Experts of a small language model.
Size: width 256, vocabulary 10675, 69.7M parameters.
Experts: 256 experts in each of 10 layers, 32 SwiGLU neurons an expert, a softmax router.
Training: a variant of Adam for the experts, 349M tokens.
Below are experts of layer 7 (counted from 0) of a mixture-of-experts language model. Rows are named router (the router's row for the expert), gate (a neuron's input weights, with its number), up (a neuron's input weights, with its number) and show model dimensions 192-255. Each number is 128 + 24 x the weight over its row's rms, rounded and kept within 0 to 255. Numbers have three digits each.
After each expert's rows: "gets" lists some tokens that make up at least twice as much of what it gets as of all text. This comes from a sample of Wikipedia text that the model never trained on. Tokens count by the router's weight.

# expert 178
router:139156127140155089171119159132141101152164132133105174145134072113099116138112105116167068107136159158121142155142097113163177157105147105149128133174101156117110074116153132159111117140131166
gate0:100130153149118148114080139109151098147108064158119111142089125130151108110143076104152120083107135135101173130116186122119145118132131157135140084148162123166137146131141112142130135182137127
up0:164112123090101119125164090116098168101131138129132101149168173096103123127148191159141175150151082105132138120136101144124114132131105152118104172104161112089121151148105153093142126103109100
gate1:088173098116172117124143146180135109144136116122129137117096107124170101158115115138103114132111142117107106146139135136107144130107122108143081150087116149152142104113129139147118099129170140
up1:137103096133143133104109134122133128112123096152100134129110133117175102138143137148139127141144127123117122129140120120118120125094128130129103132089156089115178102120145119122114083214163154
gate2:150166077127106118161123122121108136078126143125144125099132116082055108168139116150106125155124120128135113154111127132145172145116110090127133117119094129123133093151111123130119129100151122
up2:129090145127130133094110105126153139134091113088129117138145148136154132120157134133128138076138109104128134090122141160110064117165121168103125138115161111130128152147132135124179161139102116
gate3:109115113122125092143163111147171105118131126144160136132143140118152118130127128149159119115111085124126110114134143137154134123114083087136144109161161134128103148153111156088141109104132104
up3:108127131104119099160139130152150092100165137141155143135098123124144131138102123093169084119114105114078106144098102112162136153109093075134156130144126148169084144132122139123115130123167124
gate4:105148124117127141156143119108141116172151148119158132157136094136096117129109132119096135125123163161162114172169170130134167141135125071170142103153129141114134125105159145123095120173153127
up4:144127108148107121114116096135170127116147107134039138110119140137151140125155107157158122118119170109096140107103076115105127136109138138094119126143128127148135126122142141128123131096134158
gate5:170131140156138094166152146135153089170142183085130133125128094142136134119117139125165105163090147128118126153118096105123174145094091124140128137150115160160123123118150147157113117128154181
up5:153133152121135140144106129129096147131170162130136118129143129106145123106137142086153139177139126155115141161149094107074150103099131082152134127101129168128125119153124146110160093136125147
gate6:141146098136143135161101106139123101087152128138104151152158151088138103121121089093100124085151128104175179121137105136137153109086145147127119136125141147141117129137147182129154101129137145
up6:121098148115156129076140150095130145155109109100151116116114123173137154089141166150141126176120114152089074134137140111108120123152118144113140116122134110102162130136114087104115149149113110
gate7:121165153149140102154081115151163120124162100133077180087116136108123178118114119144099103125156167100150115146098103116147178143157144129121104139128089126139099074103132121139123146108127123
up7:104155147139109139133092145154131130109144107117103164119150127095119173124121136117083115134175123146122108136126125084155146123143127131101083114091063088159085102090128108113142125110091112
gate8:097138188038134126085097132104126115151141076099114173089149121131153130106118133069156147134142128127135128148135156142105158146128123172129181093133153103104160120115167149139094116146148115
up8:133104150105151130116087147129118104128142138124138155061136079133163104139114123147151140122122164131147098125116093177105133164126160163134124109118111130119160086123145152142085120125124175
gate9:161127128111151093136124132140152109164149137101138108111121072154119114128130109192153130120082157167146079151151120105098187141117143143166148091107127154084119087099118133163132113120153158
up9:127110106128147119135182094145124112086111130133141131128154126115132142128117114068158138123183096130096165108106146142125143119121132109104153136152122116147151149138106114110138117126124115
gate10:114082159151130122100158152156106159163095149135151139134135134135115106093119136119151117106067135141163135141129118108108156095069132116136171092137168136128135136123120121149151099124149109
up10:168107113100111143116142098099110144087138122129119111114128145111133144147168139154116162127161104094111136088107128168146093146146099140084096130120120108123111146156117140089139165123092123
gate11:106110131120121142140125048126128110120138148120160144164114117108131190158143122132159121112108094089151153112175111155151133143141104097133119088097125080116151145121113098123110169128119106
up11:126111107123110154102151148113104173107110129140110092104136199117147085107143143144116146145126114128105125119122146127099103101111130134108139144122139103161123122163127151105158117138104110
gets: "E", "T", "W", "F", "f", " f"

# expert 56
router:123133134112148119125118130075102118129082128146109100069139166131131144158139111167096105132171115130115127116126134125096128119134102144108125097135154148157161080136144125145146127161120121
gate0:106103137144124107125151120152130157096134155179120174131120126154152142130091125149138152140096138128120096136127097103096158164080170142127153139169151118155163124135123156118123154149148169
up0:091116097145109089132147076124130162086141134156134135102107146179172148150115110133128138128126149126120085136129100088124173127101168133117144088175155148134156119141155146146140166158141149
gate1:131130132116134133110106086105129116129130106142093134136067116124160159110089123086122095104134119104109075113125113133139118145135117127088121140132125118093095147160107131125166154153092105
up1:125136108136124178179131093103111145122128161136169101110155117130135085166116121116143138141122124136155138108158133156141074121135117152137162103104116138174142139147158127195124114105164130
gate2:143153139178119157090110077171108150117102143140109140123164092123102090107146142089113097120093092099066132116137120132112115132096118130130110123107145164125120147140103147127115104100102104
up2:120126103153134120070119093123126146094101148130125120101178126153090102149119109124113093136132095128123135106103117151094164122121151128136080115107131146157103175140117105160088111120131108
gate3:069114138137176136135125113106137087154150117134123121114141129137114176163110101156133141132122161140156106142132121145136120115099145167142168103121152152106144106158184141160124105158133160
up3:091146103101107147180119145138167105130191145138163130145104154153106113146120119138092164077108145152108142154088127095114134124150191155174114130115132118135169130121120145168101132117149104
gate4:148116144151134088127132116128133129125105068164143080156118185125173126113087118135152134120119117127167130145095134080113154139119156108110108119151155126146117131093123122133155139154137103
up4:165119097120128147086126180109142119125135150159083130122136087139146156156150106153096103125125106148109049088142092136129125129092147133121123109125135168093104119091152135139145139185082114
gate5:111091155127142107140141141160152123101145123112083127116139171150167128189148138146088110083125150146145111114110134137112167113152159139091123137113130068144130185147143149141142116134131148
up5:140102122155130139101122116104141171150116132172137136123142093113084119075113135108162133184109131083137133135127105152142098159093107122150165133159112190103116076103121131079085140121118129
gate6:128122121091086170141110086100162116102143107120141088155135143110126129131120138074150150139131140118153099126157123087164079109139109132137111128119096112104083151164104101134151085098138133
up6:124128132133153132096144152150102143187129159152111157136107120139129105129157128183097125131098136108086159109117145162104134132159130098099130148133185118116154146128121137114136152140099122
gate7:108114112101155117144063108102107146106132104159129097117134130137132117093119069126113159107138147158121164119093130132126147075114132132124099095167163123131132106126158118162130107119131111
up7:138122098152074135154153141178119136102105165144105174135081166121144158160119162143131107145101138092103141151094171103104161191137156152141084161123142109129203127135099115120098121102144128
gate8:069108140098116094143124085144144149133133116113132124119106061127083132130119121111144128117111150169139157165110133111148163072161148123134126117128117113106140132103138177089120186107111090
up8:077125145096113112163114118106089138120122121143148088090102100106097122146140120149145116144134147159143137151110134097121151068151130112116127095114131145108158125120152170119123147152125104
gate9:125092119154180094125107135126119140179097096167108125090147148152170094140087116152116151142141124097115130129127144150113138126111125127126098067145152134171174109124131124161128096126145120
up9:159099111136172137125115101139129143175123149193104136128133112131126050136119126132103146146103135080094151115108128159132080123139163135110121100173175106114151107118135109164141135132182133
gate10:148105128126115137112101088141146148087135142082108118141105105129128147102179100114118113071135104125134149105156044107128126104123112143111130143157153090111129133141152134141122124120166116
up10:126089106135152111140107111135126123137122147097123162125100105129137120112163121129128105119147095088126116122174067122100109136127119134115128123131122116148146124113157124171124118109178108
gate11:146119124093138119176108134144132140116113106094126098157117136092129118125082125147176167137156098175147126183126127113129133097095119124126105120135100090164124110134160129127108123124142124
up11:083114116141107131109158111104144157123172095162120121122189147132118128120156155095155134111107147110119128085093147156150144111124148168146139123130127151098121146161101151157102129127104147
gets: " which", " that", " who", " both", " one", " It"

# expert 192
router:107154116126148114115117141099144100094138142104118112150119125128131188137120092099124099124151158132110136141110156106169114158126167135061133121197155141129111151139145112092132158140183167
gate0:149136122143109103132125106113114132110147124106164097117139131124168100126126151111114145122123145137147130080090099166105142180110160167131139158134122139062143125106068125102082134124144128
up0:132101102119144147101127117126124165137120114171098152129137163139101114113140115153151119126131131127127146130147148117142134091142091091154116119105149099158106153137179156135168123127090100
gate1:121158151136112185154109122158094128108122116157111107095072110127149131142150106086135148109157128124123113121123134127127082121143137149094063144137147119085122095137145160157091115111163090
up1:112137155146115184152117103145106132110111123165138124108077098131154130146122119102131148120121124094152130126123134115118108134143141146095074144121121144112152105133158137151091140112155116
gate2:140103137136173134108143156117153111097098120098138172154121117128150147161134122140138101162160119118118085133108125106173073139133124135132155148112075143169089145101084115088146118159115146
up2:121113135106155110111143133102138101059105107149116173164110152139161137119130113109146115160171116100124117126111118103195093137153124144118156141111100145172088146088111156066130140157114128
gate3:138158129131140076164125108130115117122130171118123130139143073099091146160219110152127119135145140155135141165176122098115113127147117104131114135123089119127121115134165114167191138126153160
up3:152140084144136115179131125135130119107125135131187135132152113099149108134199115158111148132169144155113098163232120104124120113132152126141134150099105116109128128117129135169186088108140130
gate4:112119128110147107145125121139154104142200137125166096128120112119152143177124130122147127130112119114176148107112141133092140171104146111106122128135147152160127159105117070160142142164120136
up4:114149102130156114115104159117157123158146100124137158102141119159136140129136103137110124116127130132147121107165172098123128089127134103119100113115162109137096130163141107158205111166145132
gate5:120126130136132151126112136131087144089163131125110155179186144126184121149131121144139161135108128122115158132117160115117180134134124145129087134125123115144141173108159114096138154173126135
up5:080104135109075122083154111129143126125111127127161115130102112138109144125127143102170078132141123113132148109133133141095092098102121086123123133132202102154122113164118141152119105097124118
gate6:139133129107135168089151098106145116105118137103140079104151130122073116153143104148120141128139147141108105171125104150103121158135137115101116134138171116124172114099148097112076141150157132
up6:138113121147093134125127144112124143140160121164101133147103112125150110110144152142114121138145095131131146071116138131156127107110114130156147103090097116128100156148099122152177117111079102
gate7:119136107126180105097123115153142101165142110151150149093086123096172152160127123108161110095112106161187135141142100128096108178115151158120165134103178097086133132098124167114096111131144130
up7:094147113130175075101112113125152102135129099173165154112104106118140143147098121105149115078089082154175128148145105104113134157155153152128143125130172147096134143119145179138069141153160154
gate8:102118136137128093139139134149172132165157112079112149120120071142108128128119125133122135110087178160147097129141144123131113119165122122154122094137150138091117134078128079124133125147143150
up8:115127143112132139137093118118137125171144121092155170099093121132133116159110147176069138102142129130132110129127123119125142103134156136137140132139111123111151085105126103193131138124148125
gate9:118138138110124144121165099154065150119115121154085155147164172138119102115139143129111154109116119154115153089116169123117157137112103116125134149116157105111140142189126148142103146123156108
up9:101125138122156106144130109148094106131129141165089141145133157163121127103100111103095115159116152138114152141107144075130159130125121126114165163133138151088138128158149129130105152116192152
gate10:171113150119159151110123138146166152119138167104141160141101150111152140153123108121117087121133134100164135102098135117124150154082115095082110133146139125161186133116103128123142132143133143
up10:145129141141165152096116147141189141128103173105172125144090140133143135176119091131112092121118165070152117093095145120137152175105115117106084131153110140160194153130120115138123161160133142
gate11:162082126112084074114155131088160131099137177121193137144133134120084136133142136129145116132104116114107107129101104160096146130104155191128149137141145139148114167135087126095129151142159150
up11:158089136123118083117136141121153096103163164098166118168108126121089137163127106126120107119105128103122130147090113149119151144111151193127127128156142153123118140139091123096093157136195166
gets: "L", "M", "R", "P", "B", "F"

# expert 7
router:087107129114164115122187137148121133155121093097145095112140117132093134138177120148139121108135162153153119100154165101159164140091146114114155122153174159115096154135179133113195119123153110
gate0:115131141117139112174160105153115129147139107150132111118135167122119128107129139150162142105079106091146105138111116109142143127164068127098133141158133152114122155133120168149133182086150069
up0:143132149115105158117129067130170160115125120097097122159114104150142106175115155114144149127129136098079162148111171160125103169135160080137105141132164105107127100131098121112103108113138216
gate1:126099108111090135139153149181115139138149112167172094139189166120136113138142119108191108097146148141145098124114143126114157130128112115145170134126158150087107148130146094117141182161142134
up1:143107157138152124146095083099165105116102114096096160116085103134142135120095132159093165138125109094125163150127124135152085139133134131140088111131113103161156105129090168127125091116111121
gate2:085118117131145131119136103148093082169113138124111093129180134103133110149164161088144120146127143132120113156138131125118120146104107118110151118128116120115112161125147196118156081099139100
up2:165147118089112161115116149087148168082161138120130157139103137165135132095083117165119116103123108128130170138117153151079145103154158145121133135135128100122140091130125063147086164134117135
gate3:111069099136127109121146091132165100150147082110128100093130123109122133129164100143102108112131155121134097076139118121175110092131140118133158105136100158149115151143110122147147134135137076
up3:089068089138118126122139079122162122139161099120118084079108126119134136130151103140091108106153160100136106098124140141146124108143144149163154131145097138125121151124101131141136141139132047
gate4:081152155115152137130151131177113144112154126099150140108093094168097167141103157141138119114140142120109139081135098123162093102136113089152138142089135143157098083114126121149135119089117155
up4:081146131114134144112153137171111154116156123082141144113099079151108163140093142122118136125134131132116151100141108141169117085146137111150153126086146108135098092108127115163148107101141122
gate5:159142130123102110113128176159104144122153118096133099110159108153056131134185160105135172131129127132153162108133193142141146098132124112112084155079113102118120077118111116129120100112110117
up5:141105130123136164132122097072166124129101133162127167154092153085187141102082099123119101141151115171098105146141065137136104140089126131126154112128128124152137157145121129129149141144134149
gate6:167177124145120156119113127108136146100171133161127159121095119136146122144087109107116112170155144138119054153158133125072122158129171109125112153085120131189140135102106139133132126137164113
up6:140149133155133148107104134155133143116153117146123115127120130132131123165113103146122103134162146142142063154151129114098116124114177119106136145109126141156143152103117144141156109154175080
gate7:124121133110119139130151146129085131137123153147109122145111139146138137134139148189119151144134150132106098123117154144133137114114113089089115124111158151123136132140118159095140127120150130
up7:131105085144146135137128128136120100115133113082149159115136094088149112128138104100114077126138088101120143115121069133136101149141130189158133116151082124138109129111130099169131135135097137
gate8:136073114089131151141172151174123126099168124125097144161116160129145069146104122135126146156118092169111145111112124090142096138090133122106116121169111103117101138189133145105125089133142139
up8:134105114141140118168163119167122128090157125118093127134122118167160106147118122136178155112143150131128118104176097087142124150121126120107127140140174136134090129177160156134178121135159149
gate9:127103108121114075162217073150134112126128125126115114129176106149117128130113145132161105110106114141109121129140093119096145145139094100117137121133147173112130126092162151127128149115137167
up9:088122154058154120163141113107161106128156094119125095174110133145145165140123150150117160114092094148137156121138139100115165118105071128167123098172139140112179094131134108129120119104156122
gate10:089102089140140102127128152131101134158040130120163126101048090145142132129124132106138157127134120128141146147107149135116180102125153160137087109134114113127155119107153089105120124181167139
up10:101095097145145105121150143137108138159065102091163128093062109154143134140133125109152132117143118124138129149092170126127187097120147171148112112150128123124134116104158094100134137183180136
gate11:120137135116179166144107114115097105149106115120106095123147114151164110093153127079138143095152075145123099136167112129147111128102116124113098102128161116154127115130138123111141129138075100
up11:143143111122087069093154140148161156094164140159129133115154141142106113150128151167125102132099164120154140137092109110099143143164139129123183156108102133095108151130125167120120103107183147
gets: "\n ", "\n", "°", "″", " present", "present"

# expert 82
router:175091090105120162127167104103158156096160139110128131182143149091121119099143134126148122160124153083115157111159081149119121098138110135100119107140106117093132137099155134117126114157137146
gate0:143128131101103174083083150127109143100086117121103098137094096066151108131061128166131173117140152143094108146160123151136109116158137123124139139144103100125144106091118179148169146143171121
up0:161112108097083174070119121129143145107113102120103077147103115080118142125083120136134156141126164105130112125136102139152108094147128121109138119124113114082148095070136134116162125145163144
gate1:111140126138137139107119143118124126150092132141145104105094133154137131115092089142131107152128138120167107096123139124158091083145138107121125079131103145095194110085130097133176132139098114
up1:146113133117133068140134120117164141135145079131127159125161127123156138119158139106121140116133118126123115134172130147124136181093145118164145114181128155135116186154140152115088141136142174
gate2:123126100142151170112114133158121150157121114164132112135123136164094115103085131096120129150125155125064117177118115116091146103142152118131137113167166108111137112093107133183142103149120135
up2:157147103124119123104120129123136170162117121132132108159088127155101145091099130090131132129155145112097096190145090099089170114151135108139138105185141107116132148103129114173113124151158152
gate3:119113115080145135147153113106142101152145140123146166145153127126101126127065142132127143157145122116094116130129141143126110143150131156148135103123162138128142132179108102121099132065106151
up3:162144162184124141121084152128105141104103135142117112132124099107163108169135122113118132089103125174159177130137149081151123140084126118135102140125101108127102121117118127121121123158128112
gate4:147132157166111146182144139108135166099144115162144163127162137097116116147110139193124143110122128121124118119095113166124105136108116175102089164164167142154114177134118129124089139088165087
up4:164122134142146126164137149099148151114140106163133182125159113112125118096118153185126127134139116099143089139140092130135111119091130113073112135157151162124091150123141173118135128127150122
gate5:122086113094066116099139117129128178072153127109166140142113131164127119113110174151133126113104146109117128152126100130146153126136132143100128171143122090111104165138117159135119149147157143
up5:139104167169161147134137110116126131139118139156121120149143132154169122136149181076145132137114156125191148148108126118122151132126141130094145143163184181155189061160121091109127127137135155
gate6:138177083126154111160128152138102163140148081142124096094130159093124137121135097160145149129146133116108155106097145111176107141136138140117114157153125127101082137091138120119153127169192085
up6:120104160158117137100112131118122083119099188134123144123133100178142103172110155098097108092099110142147104129194151117097150120123121121164117121092105114150178105144112134123142101077107153
gate7:124120136118113130118141120154157150138137098156122125127129153103116093135140116146147138137128133103152122079126104132116111088085133149136132126158108151106079139136124133107181127130167163
up7:098096152083126158158151118148129132134144137134092127135118153102112120146125102087140143129077134113143143105121123138064117143075129122116110177144124135120169128120118148115131149167135160
gate8:116131152117106130134122105097129095105129163118111110165127161104146144138130149094105116089111148115155131097128113145089171182102112123136119154146144096144130134164123161129104149167164139
up8:140118136120152096130119157127091171158148105157141119137152104143105133135155101134122136108146093113131163149141150084137101101119086119136103170123108112098151146113106097152119154095114096
gate9:152113175103136115137132136126113119120104132142115153152138101124147148130115165115123151113123131116168135114120114109133163195117097161137126165114201142162121126145137148060081158127137114
up9:104155070166130132126101136134134147160160120135120108087118183144111111151125128149123115131098131140077102127162167136155084079141137086143123112136070146111125131100107105179168077096153111
gate10:100106100136160106150114162139138083128137137124140148091091148163152136118122154123148136159132137139085121138132125146172154140169164166120131097098149180112136097082155129130123064106125108
up10:127163132156143151126125125087120131091102103137087130151121121107106087139105110129124093127119105149129122116140180092124058116103122110149137127122098082141109136117106116136167162131148121
gate11:117088111136134139114151105117160087081133126118137110120098180131141119108160113096129109162128116122157123117095106130107132148119148138084153082117118128108135116111140114145126123150091123
up11:127126144135097112141133140126139099090166112146160165081104145140125125135092141122104131112145152129067099137112142116146131095102139138149136151105096162128113160121113115176149135101132121
gets: " of", " the", " for", " in", " and", "'s"

# expert 180
router:153147108100155121111164131101093093094145113115131152140105108157141133119166150104139124117139170120117163111191126110092117090133077095068121125127155115151108105099156098136160083157146144
gate0:104133105146152109161090133123132136132132095111137126118118132131148157100154126087147158128125184137118167157146100131110172147127084153128114094155130145097144143077163114144157124134149137
up0:116116203165143137129127121150106164138119143181141097119122132124152123127137143118128157132099167124122154110133096144091137154127144138168113130134144151108112138142142131155147103109163146
gate1:109160078097140116122184144113107131120141090129156117147128133115148138114143108121165153132169136167147064149128095088105169159106146138101088122115201073155104110070156143122137140134131133
up1:133132140093169123114121089124157074185153079113127080160101123117130144135128136129158134170136139182141099113151116135143123075144132167117133084162139143151153097153121125119134125114104128
gate2:172132112156148112098128137106133162160137123141099125131124127148155138116127122132133119121122115130139097104141117092134089164100144129107161120128143163093103094102128120085160086154135141
up2:143129121188136090097149126108129149171145147116086133149137121140129111147107121123129146112145126121156148116118103095124087143113129113103155119138165106086120099085162114120162115158122134
gate3:158133101149160147103101125173112143121152105116129118128156090139133129113113115131102124100145135143145106095132133131157062069091064096140152170107158098103087134138141084133130082151130093
up3:119132125158087078166157131086134118113135133153149129152157141139156138132139152118137123163136138154132100128147157092084115112105126138172144108137130111142127152102126115147153142127160150
gate4:106161131156133121149110116146065146136173122131125121102087102142126149147139139087101112107138145099138167131123130158115152112129143110143129161154127161163132158103144112129155090078136137
up4:178114137139119155119123153108192127124102142150148131154161150105130106127103114154137126134129084165126094115134136121158091148133100164140136109101115130125143099159092124121084178153087132
gate5:117116100160162110126106113126103130131118121137055139079076105160169117106079106092155128071130121082135113170127129092157073098125117087131116131161159107146116135116111121095130117147163113
up5:118145172121128135149143196086146124082151141146188123177148139101129103150137107162105115138128124176130085082140120114127165120114145178108118136098083138110151088149117124131113137136056092
gate6:113166127102116105116162140117154111109145085119102153145117138160140122101140148108153144130142141146134121140152098129090177148121139130183104119120110141123095146102145128140126118136178167
up6:099169100106125097088164134160162114126154087134085181152120144175135099127118182125135119146131144122126128127148102116087147134113135133137141117117116129159112158092114165132087097155153155
gate7:138137129118167170120161117114077127164108129163148117138130121115117119118090154118125148103138132117178130127132135137161080099170091114132109137136144120113140095149124148117124112158077127
up7:141109137107167183121164101129133113150086135138168140120149129131091124088105140095157087139117125142173095139125131146134135103150083082136138120116131122111151074128134141084137095140082145
gate8:107142184110112133126113122143095142102098116099109130150109153154105115169091146155115119084117084169159158139106172114113147106134125132112101140109117129119118135154136127148111130146112089
up8:133138092158115136134179146109139143156140149158147131111165126116130121130176132131102149152111153093104093131127093159135119169146142150149131132144127147132121138127098156132113141121117168
gate9:102138133138154151116146146122168105142142135165086100151089103146125076119114138113168157137114149132147085154149124121161103103156119152111140140119116168160155112134119110131084133117101134
up9:101142122115158126113129118125143072128133123140101134128086095160130111097143120125170149122151149100137073171155095123124129107173122130094151106151139141146175124098158092154127113133100135
gate10:110117162118086141094104111138126094140168111132127138117125134144123146193108095078131118117115135083125180129139165131118173139177143107107117116145101142130192152108147113152129136118162144
up10:098135175126104130107086077106137084127163132105112139113113122154149145163126082086140127121124111088125152126135155106115177131150123104086090095156116121128188146099168097163150139124179119
gate11:141135112112129133144132124172118133121133171130063168081134104144115106180092095151104121106119149124129151118149148149143092148110147140095150126141137109128109126091132107139152147142152132
up11:113159138098128119126127138136125105086131177115087142076114108166135123165108108144109094113137134109123116099164143105129101117116146106076152115149165088094127121121159087142150141168140113
gets: " the", " and", " to", " he", " of", " his"

# expert 141
router:114106103127182127149123144147158116144152148124127091182110121141127152151111168116116125160131141163088147112130154108090138144123159141152128108114084152120099108131149097092100119152116166
gate0:159113109127132103092125160095095151109120116144140139120123139170156160120136130158144140118166107133146131117160126123183105105115139081114121133080164126195091104143125112145116127147121109
up0:128135164127103139117106117122105140112145110155104133127146141088100095119156127117165134127099145139094143122098126137070132128117096161105130119161109126088159143115105155107135130138122121
gate1:124132140120119068163116146151170108106167154138118091138135102107111139151126139136136105125096088134119126149042095148105139157121122124129105140103126168150115127112123136108111182117126144
up1:140138124140107121132121131115152130080147109123097131159142098078150140133141143124146124127140090148125137123119092153096105116129120102136103145124119105164127153127140115109139184151109111
gate2:114147116157115121123150087182145092136142149147134114172137134145145127130109155104118131129103156088115147116094132119132166141171166134125076155086103136122125121114136148124094188149107163
up2:122120142093133103127148142122137129204091131100140110103106079117143109152132092130111132126120094137121076146136132130106127114131128153176158132131137103150125105133100091161142101142166165
gate3:107107126122152110149118150158150090129150168116146132134122110085147167129119122100099134128122143079112115114155100125144082138131148132163109150137094112195155149121157137121108135120169176
up3:112117080125172110111115128128105086101122092117161133138082109113173109140111125129146088102103075114162147131130081106191114131122151164092114159123137094120098084118097136163129137133157139
gate4:177144121113121177129127135123148141091119134130122125110102108158196138124133153144122148123147131135103144062139108130149098131114102159128109127164141129097141134157134115123166114136141087
up4:147139139125152152154111129144184111163121166147123127143106074166141143154100120106097131128129132120114102083118114101146105140102151131153128129118105142096140106135127065172127126159154133
gate5:134108113119155097083092154143124074133162116173138115124158142071129110133108114140166150148120118083179131168109082112138160117123145120119098128177148107145119133112130156104131087113150113
up5:140136119118118152118134129102088171122079084117097139123121164134150145081167148116134141082147122155134140113133166151121126134125098105123152121108142121112154134148106112126150130125109121
gate6:115114107113160127089094164166110121134113134113099082114135115146151156135120117148101097117100140136107117145135129118143148094129086125145114100161155115127110129104114155109160115114161084
up6:107110125130184096112086167164132102164111140128138098124075095146136163145098121128107088148137150158114124164156115120142161109128125131182136137157147118112108117105135121147113104131179109
gate7:143156128131174146141139115147141121117115093109115132112119115167126153123112104103119139115152097134137101168142126119162106125149130056115123124124105116142098109149161108155134113168139139
up7:119122159109130128140076099144139130193150158126160131113116138117136107144113117121133120154106169119148152132137111131080180134108124169144152108135134130136183127109118097141144120103161131
gate8:130093165114099175132161142087109108107137116113118107155120101115091125122126169105133151167137140120119135166134129083095126130106144134094167127168129119144196171115142131108114122112122150
up8:107107166123123155149185161117144098106137123098143084157110103133096086123100148094133147172118142130103144159124146074095121152114175140122180145123099142145167141124147114144103136115123156
gate9:136116139095168129111102162121143103184142105106142095104100105160126154122119142121086144123127146105130100116152144091142164119115135173156130107104124175096133128088122079127143101118170142
up9:121133141128081064127153109167133116121129146122123172119119127144139084122136083161141125119117076123120130119097128101149132136139105140112113135128118113126117108147107134165104186144194130
gate10:117085165128109138130119120138135145131143155105143119103142123107116120128167110161143169068093130091102154110130133136125117126133137119144096094168118097096156138160094095117123162117143126
up10:118084187131131132141146113150151134163139124072127099096124114145107110158141105128109142119136139136076145107145152084090116127157136131156127081123108126135142110128116097107109169138162137
gate11:175126156123172142145146137121118128177142156146167116158106115131112156139124141137113124175140097167139163127142127158134150115142152138139146124149122153081128131178126135211150127107106136
up11:169128122116147113131117150148130109167168143125135160165137086109103115130073147121122130175119133166158136160129091138111185125109163131176147116125118113119154104130144123171126098098145166
gets: "C", "S", "c", " C", "D", "s"

# expert 18
router:120107131128120118139130135095094135112071127124142100108152159125166133139144131128140102157120142129151132095135116119095154121135097113105151072110097162128138100108129143105169098162110151
gate0:140146138125113047123120165135154122120130116118117125118105202134158172122146155133127113105138127115121119139133089129140131126102115148108131152151111154154124104159129122081156141148131120
up0:116092124104110135134173123164119136116131088145144121129174115126128117118103126139181160130105166165161119125110151152105106135107131121162139130120204136084127094074145154139154129111092110
gate1:082101157126104083133144114123144110098145151104112129120138136158140107139177141141159121156121168150148128128146067147115160153144135119148137096112181130125097176119184159130145139122147144
up1:124148131138101101126122129139089149138109127125099143134141129115190075152126152148139136116141139141119139129072119089161150124107153127106098113128149116161118142154131206107092139162121103
gate2:064105140128144161111166118154143145092142132168113110141168098124133128123131104101145122124122129157129111112157090076118153130155105096140161108131167117101115153145167162141151109136125156
up2:088128169161141150187130104108123114121138146115165116142152139097119155106092149049142152131142107131113158155111150115123118126149131127107105127126139095127101146129145088181120121122094136
gate3:106157134122064076144090131107105173097129129147167112110105180108145151136097152089113120112119120122135115120095140103116142156134160143139141110133115197149144135163139125145138111114120143
up3:167097121130136155107108160111118116068126161133125149137132105144107128132089136103098104180133126137136167086153095100129139175183174145176117137118134128141149143113123139175121113143138163
gate4:096143131095129103130119151150144105135126116123141134148108154108130123155071090136171139117133121114127117154100162118134119103076167137124094156129119106097146117146047134096112163129104124
up4:155111104163134164113114111135162180119175101153103143149138111144116133125163133120122147106105126136096157112136143142160150123150093142134115101132150125142099155131183133122117114122147142
gate5:168150176195144152128097093081117159098102170134130119125093105109141139121143121122101109115165103124143081145140150143119119153112147141109136164095092138161097138148107104186135109095173139
up5:177135134193141114166099114111126145096113148112158108136105118085158160120115101131107106136139102137144096120128142132111159142065157120134139153108082141130127121134128096168145100140179169
gate6:125120130094147116136115111139132104133106146149160132099098117130124118114125103160098109152141146163110128163120116126124129069135114088088115149090125103123176136094145141111102140124117111
up6:136120115158161163128138103141109145121132150152122117104130124166145136099128145129179133141128176124153098100102128143139081139127158124096161120128185147118081129122166191164129120115122099
gate7:096118092124155153127163158115118145109107122162151160132120150096200160092114159100097111133159145115140102111138071142107118126155128102143148101133110143148101121076127150130135137150135143
up7:087082088125124129134143101127133160096131103118126142139131145133168131094157155071132106137129149109155110096117075133112135142173135088111164093143171127127096127084176154122140113127130170
gate8:100122125150097112194103125112121089127126104114165110116155134146113120125123100135141125128158107112183150079098152128137127116123125144153124103138142147138109157120129116140137159124149137
up8:118138164137104124177101088095109114137143113135139116140151134150157082157136148128134165129132110125154121131097138113126129107129135146115115113128170152144130125166131135153093129108092136
gate9:117164145124131097074100175137122091163124119152124123153156133147136135186154147168156118114132097132125093111195132104100129090072096123137133114098078138126110085139124160077143126102144141
up9:129086105131103167142148097125146153117143158135122143125121124109100109098107140103138155119115161122128169155068116177162103163185153151118127157161168147152116140116130135152091147143098130
gate10:125103112158095118166133104123173120111117093146157114124124160132155141156115123145159139135144136094103099146113161084107164138162122148117153114099154120128119126133133128105117147152169105
up10:136131183118171139121127141164093126139113171105106127116113105133118140113131127108111134159143118127111141138111115165165120133093131075119134118179046102163151125141111142158168108097104121
gate11:142133111147162136162113098161131104098126127139096105111174109122145126109105140115134129129170114135114126140149088118152118102125123127123148102130115084105102130108176149092120144151150071
up11:141136173112144166135101090166111113090115157122114112097112133121145149089134141124119129134139157161114149170101101147147144101134130111092136131150138097132136137093149156092103145129132059
gets: " the", " that", " this", " The", " one", " which"